Experts of a small language model: 8567 steps.
Below are experts of layer 5 (counted from 0) of a mixture-of-experts language model. Rows are named router (the router's row for the expert), down (a neuron's output weights, with its number) and show model dimensions 128-191. Each number is 500 + 25 x the weight over its row's rms, rounded and kept within 0 to 999. Numbers have three digits each.
After each expert's rows: a language model's description of what the expert responds to. This comes from a sample of Wikipedia text that the model never trained on.

# expert 58
router:558523536475486479496451502484472469484528535527519481483512475493488505518541502478520489482469508494472500520430499550464489506486528468513479506492491492542490500486500532494519450505514499
down0:492509511492508514524493502509507502498496494501491550519517515466458496529531482517468513466496486528495510547483443506492494492491485532514470480539503493528483462492502487524488520522498514
down1:481457475459493496446476522498506490496507465464514474452504508525507518528523493469517509517518518483521485539547495521466453478569481500539494496477492491497471461525515460485488486456487530
down2:524519496486500487495503503512508534468516519516463471509474465508495521472509495475522461523540507460498445525513498496511474475474504473496497477519547490501521502521534510482478509496488466
down3:508478512474469513493492469462518524485539463444510463488506465495482492512543476501513516500533548538515484473500470491503499536507458477509475503546484530541498508469520536442507477491500509
down4:552502459530517479551491507511475479464507524472532502477529507494503560497503489478533455492516481502516488509540504466522460521497516535516503529472532479477513497496537491483494536528481546
down5:490514480527507476529537468508442496528488468488536517540518498496548528494499510523510504464538439451492517536529521475495524492511522496438484476466532480491512510525501538523477491523514534
down6:503476498510454517535498520503500499523471488465525521475496491545489485516505489489460492495479454529471528548514483507463483451484501477474480516517490504507506487487475509508472502492494470
down7:511484552534526495467533518430480523489481524505470513453473521507492531494524463509563491448503503488496515486490517507549488501556482527463506491507518500531467491511465530499478528464500517
down8:507496522497498494497500542464497494511521509512495522491515527491475483472489487445511495537500517481522527522518487493535474529448519486507476532516492465515500492488541524464514470494508522
down9:487497488517514555444461509544481443512554542490523486512475499528494498516504440485508495463507513542518485529515513524510475469476457510515533504512516490522487469455558536511448493513495479
down10:525526436486488486510468497463487478495478506498502521492447488492479477484484481472537483466492502494542472494494466496475505476488483515477544500520497547524537514543517463497516472465510499
It responds to: Infinitive to and modals

# expert 19
router:523516484542461481459498483504526471519476522472510501509535505485486506500501481515483486517499467491573515470521510502513480540469463502512539527487471526480512508469504444492538508509486526
down0:547533541531539520516528536513463501527515481514479547491503471484483491529448475486501492498499530512443518493515483537525466465512526497538464495479464531501462513488478507523509507553482495
down1:454501463499488522481492468473449531481491518493484453510516468516501458521497501506515517475520538491502500535535516513471518480472511516524482511488492488474496529502492517504511503507501480
down2:496480464532506499494540527559519514534512539532488510485529469472522501493549504465490469504521504457515513508485515472521446506473510486543496501493515494447514504489502491484469475471487521
down3:472509502490476496477494470528490505499524520508526504494509492489509488453529475489510496548525522518490499470510488504426544536481485528453504480498532514529463465515489544489496532483481548
down4:529528502519497495523512475515525509459510506514492492491459466481515485521475512552478451506490509503491497480542487511527509521504494512514528532503532504472458493506488489493471499513495538
down5:527499460539500467537539449489448506508523498495495469529475487499516520500519496514519529473525516513506457478508459489465511508488463536508462475445530488485535541514501495516504443506485554
down6:463493496518454502485519474519477465517502516480526513484488496489513526492530507509500509519491483474524469535541517486486471464495511490439493496510524483495449496473515529536530513534512484
down7:526470531508468487470525519485499494418479469507438539508474562480524503523495492493513492469510451464480514489543506493485489492517496540493496537499460488512460511527470514510471485493503506
down8:494515466483503509479544526487464498501478541496525485474496506517529515473544510468482470518485501443520514490467470500516472503460522500526487505528495481537501517556509523476500476518484542
down9:506523507495499572425477456518468479515528489510474492511482493542495489512496477522520482512509506496492526479523465519545495469482541540495573533514516474487451472507524504484467487544471509
down10:523479473476498491529483523461491484485495484486477525477454492478472492502441506481506477485504482522544475485513487506475459498534484522540510491509513523495494489532440464491497453501508533
It responds to: Table separators, quote colons

# expert 5
router:449486488498472509530457510493503518484468501507461494476469524503485508552480492480493452507503519501534536513547552477484475503486483530486544513497494566529528447492519514493437497452483502
down0:507513513499506484531523497494450518474495506510507500557525496532496491525494466494493514502475472490480500528505473517505522466466466489517468482493480492513480542467473507502474488542504519
down1:481436470513469509474534525510489515529506477492515517460492513518488492528531509480537503521482507486523529535512540494481478508532490476503485495502427491487508453532514522507490480492487499
down2:491474455505497505515496542495439528473486477534499510510485538518507526500523511491487510531537525491491441491475510475498485515481492467495516512497507499485490484513500490476476488534492497
down3:509508521483475513483437506492538507469484467512506515471566522498548488508546501473506482550522485490495486473493457448468498521476535475478444496524543524524503445494517507463511508455457524
down4:562516505552506465505535491481496468453495496518492492510486515499496473508456505516476480470566531482460450486489494482494507531531484550513537541502543494488494504537474501485493489562504541
down5:518525480503509509518548529512495458524513473532472489512489481483456519512506468530554520488516522478469491509513533502530521495500484509498513478503524504497507471495504503547530462463509493
down6:488460482505465505531512549509486511503479477449546512505473521535503518521503506536446463519482459474514531505517492515514468478509503480519499480534469524487516493464492523483518478487483500
down7:523497527502522471470540460517527522486453497480406544508506555459478514494499512486532490446469457477491488497523510512490511485501429527485465480514512470480492513507488520507488536444488515
down8:490508476474563495478500552481529486481517500506482476483537500478522495522508519473502483534514496474463511512485538449526516496489532462532511461532453465541482506505545518480475499528536587
down9:509533460490474512434511512525492482493547505564511527495487534525574506511524488487465460481507517505469467482479512516496523491527499472510511513522519498509476462518527462476457477556467500
down10:478485449469513469521489505480479527512513459490465518533473544486464494508481500513522515488471535514479515480499489501513482477481477550502508473535460528482521482509493506485512476511545570
It responds to: Personal name pieces

# expert 6
router:503510471543516496492487492493473524460481512537495478501466521489456483522495451469577479527549530497479556545497558489525464474477539531503459513466467498447483559479520515452526472499518487
down0:488524559535544486472508538496467521520484489489509527520528507498446499550477476475495489520469463534483544503475476510493505493492507497472470480495516502511502528516469485525506482516496521
down1:476492481500505501484495492449428487506489501572496480482454447500505471481533495469527507485509461475555518521517496491469540498474543522523506528503499522519449498525505525498492485499512461
down2:523529464542551534542490552519501511485505491531516524492495549518469510514506496490532496501554555492523498500492491483499463499457484443508541509518534476503557494512520517466478472506504508
down3:499486476524453506489493492494524545458491511473526479501561527489502518473495515448490479555512527522474468488502470484490495547487520469503490499549488539542499473503516520467516491459502519
down4:497498458532481473523466482509535495463498493485479513482506491503510507524456492465488467498535542492483490471508510538547493540535528521526516544500512514521465505524497467498527492478508501
down5:503534483532486450522524490516535482523506427494495528517479467492542518516529484484475506484470504511510494517525521518508506478480495529449514477519516518493531509459517466528448466485518536
down6:470484494474438489495479501501470510562514530476484505495505490522498502508507523496495479508486512482484480517485504491469467475511439516514491487503533512506465516480470483504535513476478473
down7:557495469530475504492522496451474517471479517487456480505478547466490527505532514495546462475558517518484511496548496490491501467519518497506494500518540471503452485524488514499525497466468499
down8:519484482460482507494508563486501465484515496507492518491526478537498530503510488477492531534453517458478501513486465502460473516417493515505468497518497468524479487501564491506506491459476506
down9:470529444511478536452507452474501519529486504555484505515484504575491514499510467485521485480515529510492499494501488531498494477495499535525478512489518522498540505491530487460504485494456513
down10:475498446490529542553474468479485555523479499471453480499474524479503501507511504511523502477501506472526512465497508472563540519492500490502492510529453531526515513462479465531496454518508512
It responds to: Role and field labels

# expert 3
router:487521476513510488480485495483510515490527521552496497455500489549483535531462526444505527456493455538517500534489495509523489520497555469532488517534510469482460475542502528490514515484486519
down0:477481529521526513504492503500462533528498475500511505500509509496461486512502432501552499499510496534504453489491494501509516490505506484547482496507466538507463517465447480456477513520513497
down1:482519501484523505441510502508471536466495503496518455496518481487471471481550480470543513515501528575530543552476542528511483511527485477508536498477456508498453513530522498491482493477506458
down2:495493478505493466530480533508466525471483515541499506480494515487488487488510534488512468518504539456511477525505481502499432506483507486480514515477537498500474479508498523475455490477523498
down3:512507534534450453474516465528499529471518523530507476518559499501500520493552514472498480520532510498454494497510487477449482492498512465567474489514499476513501466480499514496505523441486488
down4:492513450541480505515487524554507450425518524484467468498487518525514514514502514484506489497514533499507495510495479498532540532507544494515510551464519512540470504505540492501489508549485536
down5:522505502538492464491513502507490512544526485513494505527512498485570547539513496500513489441502504460501500478498508511529503476516489527505508465493564531509486523487521486504457473463505515
down6:523516479493487505518530484464470519509505512496517511486533487547496483493538497523508471558480502493499477521501469538483473477510457500484513488499503508509477514491513535545492484484494497
down7:572460503520500500466521469495503493493471476480433531494479522496509489463504509508545471485546485479472489475507493485510474515535512515446485476484527487533431551523514529505441514470498508
down8:520505486491494493513502555450450492453520503512536513494499518553521479495497495481510515537475466479523544488479475536518460469472478510512498532536459494522499461520516494470485493504483563
down9:512529508497477483457484451517474518549493506459497552501519495514491517514486472501505466504473503498483519517489510530518496488515500535517534526514513479480452473483506539503473511494467490
down10:525496477481506453544457501425469542498487499487469502493466539482534483483476491489578463509460501503546498516525532487521525513487527546536531472488500505506496489514473456480471478501496472
It responds to: Institutional name words

# expert 37
router:473520534493478513492490512522485490496486484546522529504476449462496505523463507504486509454508484507457513481526510569499492573484473519489502495462463509513476482460499487466510493483483464
down0:473513503481542457487514523534493491526505488506516536528523455496477513506474499493518507504498441551476495493514485474529514445536547476502443496471495499495469484469456490502471518557456516
down1:460499453518474500451533511473447519505523505506498475449529472476492502522521506448499501493486484509524512536536515508494508527511517474523472536488464522477493507483536490494529485514467491
down2:516532451520516479459509503526496520513503570545489495507521510502437505497589525456504485560482520457515476498483501486490493520503533490511511504523490459483521483496524523481471479484516521
down3:524509509485452528502449467508542539502531461527523507487533546498506505512506499489483480517497547507497496509478453506468512563455490497506493470508502525514498485481481506523500546449458559
down4:535519459550481476506512491524500494468490492527504538504490451490529509541551508507481471523508515479501485500494498537524511544549486532520546563506516480526481463485495489502488519500498492
down5:506533474550493475495521476526479484514535477528460505536498455513526531492504471516493483439470491515492517501511505494489518497498511520427532504481514460509478505490518542512506514495525541
down6:487487489501446496525514467495477519501516483477516521481483567531476514474503486538506477495554477484500504532509499528478481505467501495481519519500512501444504515527509527502491495484501476
down7:541459519512531458479516497503489470480477498481434506491464513495528498487503525520511500482524465497473499470545511525521501501529478519472506510507508472508494507547479538477474522473478527
down8:509524471496490495508496522474477483493524484523512470478521530530517520495503505427518479504467529463513508491467497489509470479471531515500513496521501468519521468494552505500519472477489531
down9:476523473492471515438508483530513493537546498542491495540410487517537509510517481502511470500531499501502477496475480532503518499525546511543536514546500483510492448484522486451477455502466493
down10:506500505453524454532490464472479502519531499488461545464469533485499515513511482539533503499492525518544502484515494481525506483509520512548517497465468522482514499519497486529470470499532527
It responds to: Name ends before country

# expert 7
router:490499486492510495462477509497478515496485531498528496492523474484480514486477516452493493477501478507510440509484467534509483459450496507509491522496469520540480498565530461467484478473471550
down0:513511521507536523518495509519499495491487474527517521497477472508454503530476482527506430530442459539479535497471464545518500462543546523506456504526493522521486556511500464509511529517471475
down1:497531491493527491444523492516474495457505492482504478483506505503495481527500464449485491523494508538511478531527488497517505465486523507493487509475496488456470460491514547503508441514472494
down2:484541495486517500514527512506489489494467529524481486468538447509490503509501506512498482502525466486490458478544505484492516526462469442453505486480563502465468480502495492493478492435469494
down3:504519485473441514471484465494478523490500481546492523503547517459503481472480500474482507516471517474517493491514495486495569501484535462529506502503506498566469482519494521467503469486485507
down4:510500504524529487516514517504516480427493493479493478484517470490479501524477503499501478518502507488467469499544480492500511502478493509485489524501503500478461493528523479523509507522483518
down5:512486502522507427538522477487483502487483500520509494533518508472547525474507482495518509446481508471508471509502496483486489493529513528458505485490538537535521516482498532516467485509503542
down6:487503492464468483476463504531482511474527538474476499488498480524494481471480514490490464493486465406525523532518475519464492492491500483452491546516513546511477476479511531511511490441504484
down7:564467538510501478469473537483501540460460500465452506476458525494529577490519460502529549507546487523460466516528512475479501510495509525502509505475480502508488534533515518503481543505501518
down8:457489488507517500513482541492497492499535494508508496441474510526513489508480503445525466522526505465529538490473515488521491514488552480536515541518500469560513495516550514499493493497495511
down9:512541487511480524439508460504467502505528503540484526518446512504527485488466482467515465519490558509500464490499500532516514479519485458518539526491534496488505484477540486469495446520493475
down10:503478468477508483556473478467445491483467488526473508526472538492493483483466504538526497484493477487514515505451544463527551452531496523485512466508487526515521497518476472491513476481503500
It responds to: Copula and predicate heads

# expert 53
router:542566504524476515469500456499509481460485489520493521564464455481475507515474497491512459542477484444535498542499569478479518498484484494519493516478475506513453463500487483464493502523478476
down0:521507532516507479570474509524486551516463496549506476548460487496468497540475507492492481497489512529505461478511486478509490495527493497519472498482487541548502515477443510534498531504515523
down1:525505540539465536465534526459472470501463494496454498488541478518483514546502500460498498465486459505522508509537499534480509515490527495487530474492496506516499488513484518478498468451470479
down2:495507475510495511525485493534498493521477518523479458495495483485499523514514482469521541530523445461471487508453519511496458538467501492466507449534522492462518473519499500461479476536515465
down3:531491504504455518519526472490509500497564489531515525515528476471482470483504444486502471518519501525457501487525489460471489520506471473490521517519524548532473505507488529466489491460510516
down4:537475492543512467541460478517526517453549491496498530479469494529521483508471495529447459513553521526520480501506459478518516502478457534518536522507529478505471478440504487512514482500501535
down5:494495476465506474520540457531514497515531454471501491506511489487544529493498484532453503474488497461523491512515479468479493494482510510464481506503530511482504515510517460528476499496505514
down6:530525478509425470549493520491475469519501518479489555495506470526486520546509465514462502491484455484537488537501536504485453531520496469469498488513515506543479457512529545480508491455496475
down7:517468533490511512469524524496507503467472496485452513501511502485511515494477473509499512472474479462467466483493495478471493494496462500492464473481492473476488480517507508546472526457511481
down8:525505492430503513511473530494490477491494496494516510430507545510529491534504518439531527495435511485473463483514508505513484502494513500544479491527510525528511525540551526474495501481514543
down9:482514493512516512479484481497471513547513506485493543509475513543509504482512510494483507486529514528484455525477485541515494536503503507518536476479530481470473475453497538462440504534498513
down10:533493505501519486553472450485498491525470481517471520512474516480510476500446494501490463479498459512523537478507494515513511486500485532480498476475508547521513483488470483487465429505515505
It responds to: ISBN hyphens, possessives

# expert 16
router:502546505510476504495520513457521464474471497497487490537504478495455498474484546470517499491562544516515476519501490504524526535512517496466494456470508457543490467489503476499478486514461507
down0:481495527508538535540495491539500519482476469517507531488503470469466521523474509503504480469477466549450525531529480524450504465502502513508503523495500531511512478486470492508487515531523506
down1:467490477497512526479554503462446455467486493483484478501420456472468516489528506462543514509509475472504498522532502529493506534517506473539484449478468491509437445545558512500524476497486471
down2:520522483468499520534493500501540506469495519508469490487513453508476530503556493471556505514546525464523477466460518522513486515489494484516487489504484517523528486508471525493460528481513480
down3:504465471501509490497497491518511507474503462474524498517548473485509513489552497510479498509479499493515497481506501457489476546549521492503470489517509500534509476466517566474495489480500546
down4:502507499560499454561482541479536532454495482539521516451525520502473492540475503490484496532507504472506486472485495480553500502490482531514500530475530513505505506481497500491509552488504493
down5:564525478538504508547504471478487459475504462521511482523487509457512530525514505545521526454503502521520486522527499513450502489499501488459508500551525473496526495460513470471493474515527522
down6:494486519507449532511474513528500523521528524458536484462484525502495508500513526524472500471496521453523541511512530525504488490510479485465495499492505521485488514484490503527497503517488489
down7:548515518528474440444547494490510493437506453495390478479475505489505518503479514477540480516495502535499465506509454511498508499522497517486513476519515496512472502531525524512518529470477497
down8:507497477481510514489472540504500472474495560513521506525513541494465514530538518446507499543455490501512522506505498562500482549463495514491498526550507499490470485488549515461468492532497476
down9:503499498475497490475493469516507449515511504510496508503482520566495530522498444473515492502500522504477475500497473537486517485501488503519496515487499512507489462511566472487478515546455483
down10:484483485479487504531469472451497511491466496479479504505498548490521492456476490519525504491492508461534497496493507534485527492471499485517492476503481557509532476507482466475494484545485529
It responds to: Word-initial fragments, brackets

# expert 33
router:496532506551525503498500501531450510460559521531491550458501503496486509479481468491519488488481477463502475542513477490455517515432528488482506522490515452516485520458511508475518517502468496
down0:505509518503541499454506467511469539546489480516507472491553508483468490550485467513466484467463484546483479537513489502496478470531491499516495505466474489501477522475462489548498512553461536
down1:461508475489479546471553550511474478474517534509497465490538477525519494486492443445485491510510514515530512557541528507461525525489505502489515539515511526506440501501508486490492502482497474
down2:499486471514495480531496532498496506462480525522461519486501495544505503520531468460495484532485545473499484510503502473497481570454521503536517509497499483512472480486488514514464480476519499
down3:480502485478451498534488487515514475481499493525500462464503499468506542503535513514497506545509558486493472526520488487468481533526515510511516540554489492520504480494487549468510499495508540
down4:520504479532488484524474469489562534459486510539466510473493501507496540518489501496462510473512545482532513501498495475538470521497520492532561561471534509523481495510475495520519526504504512
down5:488492479548485532510525481514511500523523505479520528540479540515523494517538483507486502488512517489471538493486525473497518506530512501452554497490514493496544504464519493499532481508509529
down6:487509522513460547512534486536490498514531504489472520491521513517492494489523504510494486510520550496528479483500481560485511529495501457509470497485473482472449473488513471511518502475488520
down7:529469537502504508470503478477494490463487468502447512467481501449482500521469499488514485476495507489476526482523535516497503520491466510484495492483504480496450545519507510552491552444466512
down8:507465496469542480472504511463473466506518513489513493492502509518508480509499490476527483469505519443520510488473476512490492465465516511469481481522480508518501465486533519454499508543496508
down9:482511473501466507443484498533508490538461525523442497498488504557501540521499469474499490459504512483486499534515495546500463537457558544501544507521534493505509486488501483488491515502463501
down10:492510476504533518525484494516482515523457479447453509498493552486501507504456464469519453480498486491505496529510564521507529498487508478524546535478482496467497511503509444535499475533476528
It responds to: Hyphens in compound names

# expert 26
router:557517518483506496491531512529480458505501521513499505506466442504522544498484475498495487456503488540493545484513510538529522493451502446539484514528451488456517523471552521529507476526510550
down0:515523535495550536491512529489478499559450526548443542531531498517453500476479466506490524524491499525465523500504461526492466478510475492478475506490480507507501508488486511477495535569481501
down1:508500492493466471442527495439496530538519471486487502514491473526499492508534436504496511525535510528554519527519482546465494506503514533535442544488503511512463487518481489487504512473489499
down2:522509479550521462526496520513523522509514542519524471520530472490499494524529565479499510502539524462519471529523520525552491517461487504534504487531516500529498466543452513476467512512519510
down3:486483507485476484499513480503487552473489485480528490490534522476491507469541493513499488544512519485504507491473488450479532530500554491490490507542477507545525483508466507480463506497452513
down4:544495487566444518558489493487522516441518474516511486454508509499499463535496503503504501530496496562500547473547507499496482508516516488535532547511511513491508480522509476521505538529518528
down5:537522488483485537530527458524506523523500501494517520522480487525526518508515513491477487470550522503486488496472493463468487510502511488452509502494561518510552559508532502466505511473514555
down6:502473501501460492552525473508496534507499510465541528508522502504506487483473532527457461503507466523508526522501480524479465474495522483485510519506489517487495471537489469530480516508498502
down7:541499509505499484467545489487501521458461457513427507488501543483498501490536471563515491447507508535519493488517520494498465486518496516472490473482513457500478520536521517489487537460484492
down8:502502487495501481522487537528470471482513503504510510468490536491501518499511511464497498527472547496516481472499488492481464550473515490488519511528471492558512506503565553452468500515485519
down9:498535494474503518460465478484498525500558515532422496508526500555524503490501495530500473504514560483482497529500494507505489479489481476533501495479519524494529520471521498502465507515499475
down10:570480433490520526568496480486489529517490480494508483494448499465493486512518519482521449499494492486533545489494520487478491497463514511498540478496500521522535518511491460494533448491515476
It responds to: Table cell separators

# expert 21
router:493473500529457493509483528496504474506502514480501530500507514455516508543501461474498489504464531529475538463511517522481487486482496516554524473521532460524505483497532475488461504517517507
down0:483517517501536485512520492501465529544503474522499498522517507464460510541502497479517513495468506541454480518514452516511526517495534524503465483492491548534460522490515502528482536547473515
down1:521469507508505466432523500498477493500520519475508492489525467486475506516483480508521508500498498532482505558533555480439502519503547483525458487485496509497492487538502497499483529472492490
down2:469537465509509533477475526535500452518507505511515527473464515496533530499528477489496498515502532531518494518506531521533466546499525525515492509514525530527514480480528512472498518469489493
down3:504526536494479498478532464478531526494477483491525478506520477479532507504541523513445485547472534553496487472479449472450492544482484470493536485496473469522504503521484516477518511478471535
down4:519524470521504498516461516477549494462454532498472524520493507495515507504491475475476484519494495466510476488502473475511500521502466503521533562487497496497466493511449496523503502508532555
down5:514503493498489452525522471519544519489463476514508508521491524506493505507536520477513514478525537506529505503519478472515483480493499516506503473518539480505539505481546530489481474509516560
down6:495464470479434502517485476537485499459511492465532571482509466484532484491526504497512461510482477480530502508530522489526494466532500486480474507521507505515468515497516526511468511491473508
down7:547492537488484490459494472455499494462474492502421535513515556510487486456505519522500517493530487499430516471506502458495498490524491497477496487473528515511526480527488511502519506459493527
down8:503503461479479489485487543477481508459475476479521500474510502500522523483496531465517490517468493470520496507497492495507473526474492551534503520540508494530508475485536530475503506485490529
down9:503502496505503510446486499453433495546510536506548454519449510552519533504483493456470454493499506517474536486440467566497533498495505475494509495507536527491498516496519460472497488538464513
down10:554472541487517494566504477468489493508515548482444520510461509455483493472488494540529481513509500484525520462517527483515505505531526478477510487498489511530505451502455471492466493506521488
It responds to: Space before table values

# expert 34
router:480516491467477493468519494502503516496477448495477497540456491463512475507467508485518485562468488508483465488510488486523489441498467487488507462465476481471537451484468512533526451489542516
down0:510542519539521476551512514521500490525532474511516530552529498532490499540462472484509486496466484494467521476483457551502450495470478481477522496500501500477511495479505542525509485491474481
down1:473543458507494470510519500457469506542525472489526498462473497503492492508510496452504519490480525488511515528524492512510503498494460481495515529479495515482464475530517496494483467510503488
down2:482495488512523490515515522545517515509499540521475508475504500523510556471505527501526552502532504469520484492480514502488459525483509498491489482513511511469505473513497493500461475507483506
down3:535509506492474499493470480500514498472479493470516483517543497469534508459561487478513468505509481507465512473536477518466498554481506511504492483507508515535489475498497511481506463467469535
down4:495526483529511486513540509479550511418499470512469504523479481523549516502489454504534450517513512505511536498506548483523538507472524544505501561525529536478497459513536508511506478531536518
down5:556541504489480485477513483519511510496535476481506498547472493525509489453499499512483480482534486498520487530462467508470496503503510475466506527463540496505532518502507520522486474526496579
down6:469509520537451488524429541483471465527495516444510554508485508486494492509462450527453470532481491516501494542502506516460475470517483458537475532513474516506471492507479509530524511488498488
down7:538525516517537478508544493463460492465475499480475513522475521507549517482518514517491475436537497487486491466512515457482492528499501530487489497465507477491494545546500496530505498466478507
down8:503493512479541506533481538479494504491476512462528499469509534543523491559523540448485478534494471494497509475474486496460469523472521514516505501512469475561491510471516526492493472480469511
down9:497535475508522502457498497519487470537516504535485529547441510548566514501471476503504457514538525480494427459502535502553497477494476515516543510468528469493500495440502495506493470528523479
down10:507488492471507483562466497458496492515488494472454562528432489465498472481440495509472468484480490517522517492474524539515467517526477507534529521523480513493519471466513483513468502502548532
It responds to: Verbs after subject nouns

# expert 48
router:518461528547514510525525530489535473523533501550505526473489484521470467546486504471500509494530500504475558500516487510512517487531532514459512460544526466503500465454523507538565499525508512
down0:496474546504548478510495511502508519510492472531512515484497489506445510503499494466472523488488455567461477500454484489479478461526501508508431494488505533514529508487475520509503533556474529
down1:448511516521512493482545521443451506506464530493482439478503493504476468485479510462503501516495476496502520512539517491461486524530514535495503510484504509478507509534456489467455483498503484
down2:464507490520478512535531536520466489506481514554490480516510479515507515540491518484506464468530507471540510517466480507496474490493485530477515506528526475466525535531488472473469496517495497
down3:466476492488478485480518468512525525504538463505506518523536493453514527517523479468478499585506527490471528502515469506451493503521484485500522446520534501492493480520484530479526514456536527
down4:502497509513466485530476496519547465474490490500495499460535502493504497503459522503534471478499520509500464488532512478508504477510504520517564577484511513496454535481487477495525523535481514
down5:471468481554509473488523534474531487490508475504538544504507509526522507473507488489481511488548485500487518505528493480439529489485492526460499503494529508486542495478553525480500474492472518
down6:492453475513427526542512504522451478504504489466480492498500483487491500522518507511466449461504485489533501489455486517516495434529480511473523520542497518533469539464480499528488467524482490
down7:540465524514480463486559482454471501467478504507431526509473519498484502480488486488491464469521474507449504436473542479489472513522473531470471502477500461503477528510498512458496518462484518
down8:530501485504491529478520531475467504489503481514526505489521509504476522479522524433509477514471532445488515472493481486491477477452498504502525480525509471509479482499528517472480503480487491
down9:458515477527488551446483479505438519510521487523526488502467517530526533520526487503475419493516515486509467484464470491496457499480530472496532546520473509502516482531527505455510489528470495
down10:536506497493564489547469494499480524508471482514471515483454492473491512481475537487462472479514479484526540448488492505486498506526511492523525483525476510481516504479461457471461503507495479
It responds to: Space before numbers

# expert 8
router:529517489525504478478507500425466529484479489483476500526526490542454469484464527467483470526546490473481476452474471489499483493515535442510476487450542453512491486541531520494494506512511547
down0:494518519528535502521490521523485508486489491486544514509485473531448504554516460483483478494491480492454532513453458514447515506510505484518450500472486534498475486456478506504505520560497476
down1:485467503510505489481518522487432508457472490490468469482483486513474481516507485489561493511510532478521527530505532512497496504531549485476523518493466463469435510533492522490475505453515479
down2:491517465530505523495497527515491511503487523559481482481485529503461495508526530483550505520532524481501510518517513515537485559479548521518516479527530527503500519478502489458462489480530513
down3:488483539508478486503509477505525492472503496459501475530534549480495508489533523497535489515483540501478516483536471464507496563495503496515506478549551473580470486484516521476496520482481507
down4:538518472516548471483479478511515489471503520516501496464507502518454534522525529474430458507506505490499477447509511506495466542535517507526539535478496527534519505492526511503516500481471506
down5:481519500533513463507546501531467491528469473491538501493463497468512536483560484514493528493504554519517538516533520475502560491506495504505547459485500481495497489478494538519490463503533511
down6:502485496453443504479487496518479490499507508449518517491505477497458498528505508508478482477526520506512508513521493535506503502498469528495495508508504506472454497494482474509453514483484499
down7:517484496494510467465534503465485494456459508508410500512473521457448527479488505510531506469512460496497476489482500482515524506542481501511474479487493488518465455529490516516468545461514503
down8:508485487494522498483495525477476485493497519502532504461509527502491503521538512431531506528465516459491476461457507513503437506448525503503483484547498446515528495511533503478488491491490531
down9:508496486482502490424475526528477497478481495512532492520502516515484515476481492495514491467513548539479491493481493516518538527493508537549526491486476491518453507486497492485463435494459474
down10:505522457439521509562475463489466477492480503483471522511424512511522506507452498521523496498495494491526492519529540539514506487511529503494534504510463523492478501498505495511479474512510501
It responds to: Mid-word fragments

# expert 24
router:495536465445507523522489495489511541521502490478485545564464494500540495477482505521497503540488503507519494481534472486493490507478487521507555521508508474517498512480490464452474494555477475
down0:502494524505514507518475504503527531515509456514506492487532489500453476561480496503510499524476523537445540511519485534486476510500526510501526466506530504476485499488475475529459470548468489
down1:500523492443488533470509497462488520495527471484499463483516445497478460527513467473513536516491469509514537513526492511503504493533497475474461496482527467483502488527509529470443471459525501
down2:511501478516486475495538533514508506496499552506484437487508501555497515509531485512502499528539495459502546487513486486479482569449557490487515508499561476492478492539492514502472502463505473
down3:467454520464484445451459480502520504458508500486539476496495455450477496476499479519495510517489507493506502503477506485504511527458511452517467502514490523476526490518525520472501509512526495
down4:514503510491545515524512522501514489467460505502507476426499501524511498502461475515475419509522533477516531457507494476539521511509520529522541540453527490490479538519480470501474518496497510
down5:495508500517479499484548469522494514508522485505487466501515478450483495501489492483493537464494488456520476558511526494490505480501507493478511511494496506534543540494524488467488531520523528
down6:493469493495454467519445494512467495577523501493468541533505481522506519484506489555456448512507497508500497531504523526507508487495504504486487466515513557511461503507522496487494485464489491
down7:532535501511507511498546488451491502481489506503445492481462530507497484494520523515516461492485452492516472457512502486500512485518490524500508500501509451486483528522501518540472480468511517
down8:532478534486495469521517495497476451480541530487489492506504515506523500511510493470503511493498487479504518518485474499464478496469503489547472515524490500511502503490493474532538528514466511
down9:489508520486501538448469494472481505497524546543497502491492525514490489514480484535489453524525505478492508461455485485529495509487508510554539500519546481477458506496490509489453475527456500
down10:504491470476551497539496509461514505515491475481495531491463489444458470492430503500523488510516525483511494505511524544515488513496498487541508479508487533493522459493503499504487489505524512
It responds to: Descriptive present verbs